Experts of a small language model.
Size: vocabulary 50257, 103M parameters.
Below are experts of layer 6 (counted from 0) of a mixture-of-experts language model. Rows are named router (the router's row for the expert) and show model dimensions 224-279. Each number is 500 + 25 x the weight over its row's rms, rounded and kept within 0 to 999. Numbers have three digits each.
After each expert's rows: "comes before" lists some tokens at least twice as common just after its tokens as in all text. This comes from a sample of Wikipedia text that the model never trained on. Tokens count by the router's weight.

# expert 25
router:509528513462475562500496473443538487509471483515514538520494506507498471548503488472538503531505500521530443577462527482493490533495511482496511473482536481526472543528
comes before: ".", ",", " in", " and", " to", " of"

# expert 31
router:506520483500509498490488560492536528540521529529499517529549487459487512507551517514502477452548499467520528485506473513499473455482509481533503468486537502522511513477
comes before: ":", ".", "°", "′", "1", "/"

# expert 3
router:524473500499525557499477501536535507470496522453542498506442507495482481474485489498507502504505538468537514502567516549474453489486521491492484518519452501468502480482
comes before: " |", ":", "–", " 0", " 1", " MF"

# expert 54
router:514516454526537508506462495524512437535528530525489492512559487514469470499481488480492477457494485488551500501529497489531481487510516497483485488457452493509515479487
comes before: "\n", "-", "|", "=", "′", " "

# expert 0
router:499524468515498508473495520508529495511482494492527520514516469493469534524489487472518447492484496541522521559455511510490501527556527446507563487535505455485485510547
comes before: " was", " to", " in", ".", " and", " is"

# expert 60
router:526525460507477483563488502529510485538484558516515492516492502487504507481404478484452508500470474502472475546467471478474493461518434475500484468522521494494478532511
comes before: "\n", "==", "|", "===", ":", " by"

# expert 1
router:507497489482474457562508525549521477517505481495494489477519493460489501463452482468536545488508466467444514487496479510487492476530464492482487471504487517489505491451
comes before: " |", "==", "===", "|", "The", " =="

# expert 36
router:505512518504560481521492480525479475487479455475471491502511453498484516519527536522518530552531503513498455475533521512541490478491535532538497475513520514518559507508
comes before: ",", " (", " –", ";", " &", "'s"

# expert 8
router:494510502506498551484476457475518501477479521503537483499501510505511535467458432507510469505481471502491519493504503490459490514505492537496476513457566496515500503519
comes before: " |", "N", " (", ")", ";", " 0"

# expert 15
router:529506521437514442517523505503479500508498545456509483496527513501495476556493543506531536464498499523530479491513532501502540512476480520455502477518509500503502513514
comes before: ",", " |", ")", "–", ".", ";"

# expert 62
router:461484501492488475568462479487519536480491448485489492531496471479509552535555532525483494514515526485536507497515493484470486493520519470492467461516517508503502503477
comes before: ".", ".,", "/", "}", "_{", "ak"

# expert 22
router:472495515499475481478479482505503473460506489484518502488483496556512511465528535472505478458514504477504546481486460477514474516526492473530519499532446560485540533521
comes before: " of", ".", " and", "'s", " was", " is"

# expert 39
router:466468476513499524479530484501462481521469469524473487496512483482478507482509508481501496474526473528547552447510543463449505552523520497500544512501507491523497502537
comes before: "-", "The", " first", " -", " film", "In"

# expert 47
router:481485503454480483496516473504451463504518481498524503496485458507482510520495479520540496476523539495520467489580533495489507544533504501521464492477557486459489496481
comes before: "\n", " ", " 0", " 1", " 2", "1"

# expert 27
router:504492507465533520472530493493501471462470499507500451541488487555493532477485525479502488451493489513478458502510497461466502542484523546528489492532509541549479469486
comes before: " the", " a", " an", " that", " its", " their"

# expert 6
router:517475487529466526506501457531494438523519493449512503458502506528475510489525497529487510461466473527532482503525521520467519510531463509490485445470498493490540503464
comes before: ")", " |", "),", ";", "–", ")."

# expert 16
router:473512529491521459510485518494496463516494510447508495464514511493472467483477481478476528496514518500455469448494512506485497488545494477501493458511494490512479452486
comes before: " (", " |", " =", ",", ")", "″"

# expert 56
router:479550511496490510502508486515529504516469510504505503504478523507474440490531505450470486483513511548523534477464516497489497522515490512487466559505522536487532494511
comes before: " of", " in", ",", " and", ".", " for"

# expert 20
router:478530512488513501474485504489472440504508540486477532537471508491482504506487504481548535482487488537516496502483511537530530478535532468485523532452463471508462492523
comes before: "\n", "-", "|", " The", " University", " P"

# expert 11
router:524486488533476540492474490499486548461531516497514534480492466501474496470530487507494464525492486467544417460501510527520528481505527516454523480429507493470489542521
comes before: "|", "–", "-", " to", ",", ")"

# expert 5
router:516520472533500459504490452521521487500496493526500535478500474440493525529483479526473501545505456508531524530492502411543484477484504511427514515539487468549499492456
comes before: " of", ":", "==", " to", " ==", " in"

# expert 28
router:501500524468482507515472469504507498481506503526510547497488484527485488497498506495522476504485495507492496498511437510532490507502484473454506513541505533495487509490
comes before: "|", " |", "-", "===", "==", "The"

# expert 9
router:533482492494528504509507487499491493521498546517487503477513498512477494496497518492520525459532483492509484488556520509505465483480528513543520481452558510503471514504
comes before: ".", " |", " ", " (", "\n", " 0"

# expert 58
router:502494518517464550468489519498469479520469502509531516515492498478506489498510505529503492498458545464523509483480466492487528519460469573483456514504503483533494503500
comes before: " the", " a", " to", " an", " not", " also"

# expert 59
router:527507487487518516526558474540526533510521494506544466534443494517499489475484512492505495524517486516551482523482545467486529465525492473504507479507526501497510529462
comes before: " |", " ", "%", " a", " -", " —"

# expert 41
router:475511493504438482509489550491524465521508511534504498535528517503462529494528493468523480478536549543466523504486493458532510512499514487502464474483475515512471447565
comes before: " the", " a", " that", " an", " \"", " it"

# expert 19
router:528512508478499508468550509493551555484519519466513503472487544469535487484560522478528521543510553502503463495475494497536526475481449537504509492515493482481518530508
comes before: " |", "–", " 1", " 2", " 3", " 4"

# expert 12
router:503532496493477514564535483535477550493505479486492523468502458509488496491498522467531523485480498508472516484531530555516524513504526508503504474489514501497504475472
comes before: "|", " |", " Best", " medal", " including", " -"

# expert 38
router:525532487519500468515510521514525499500469540505532512513523478436502498520485485537564515521528444476548480491492505493523493503527484511514519500533513533454485514473
comes before: " |", ",", " (", ";", "',", "–"

# expert 4
router:499529488466513488494483527502522479516525472529533481546492490485504546487531492484491519487469512471500489518483472422486491516475528479477533511523472470556488503501
comes before: " the", " a", " to", " that", " his", " him"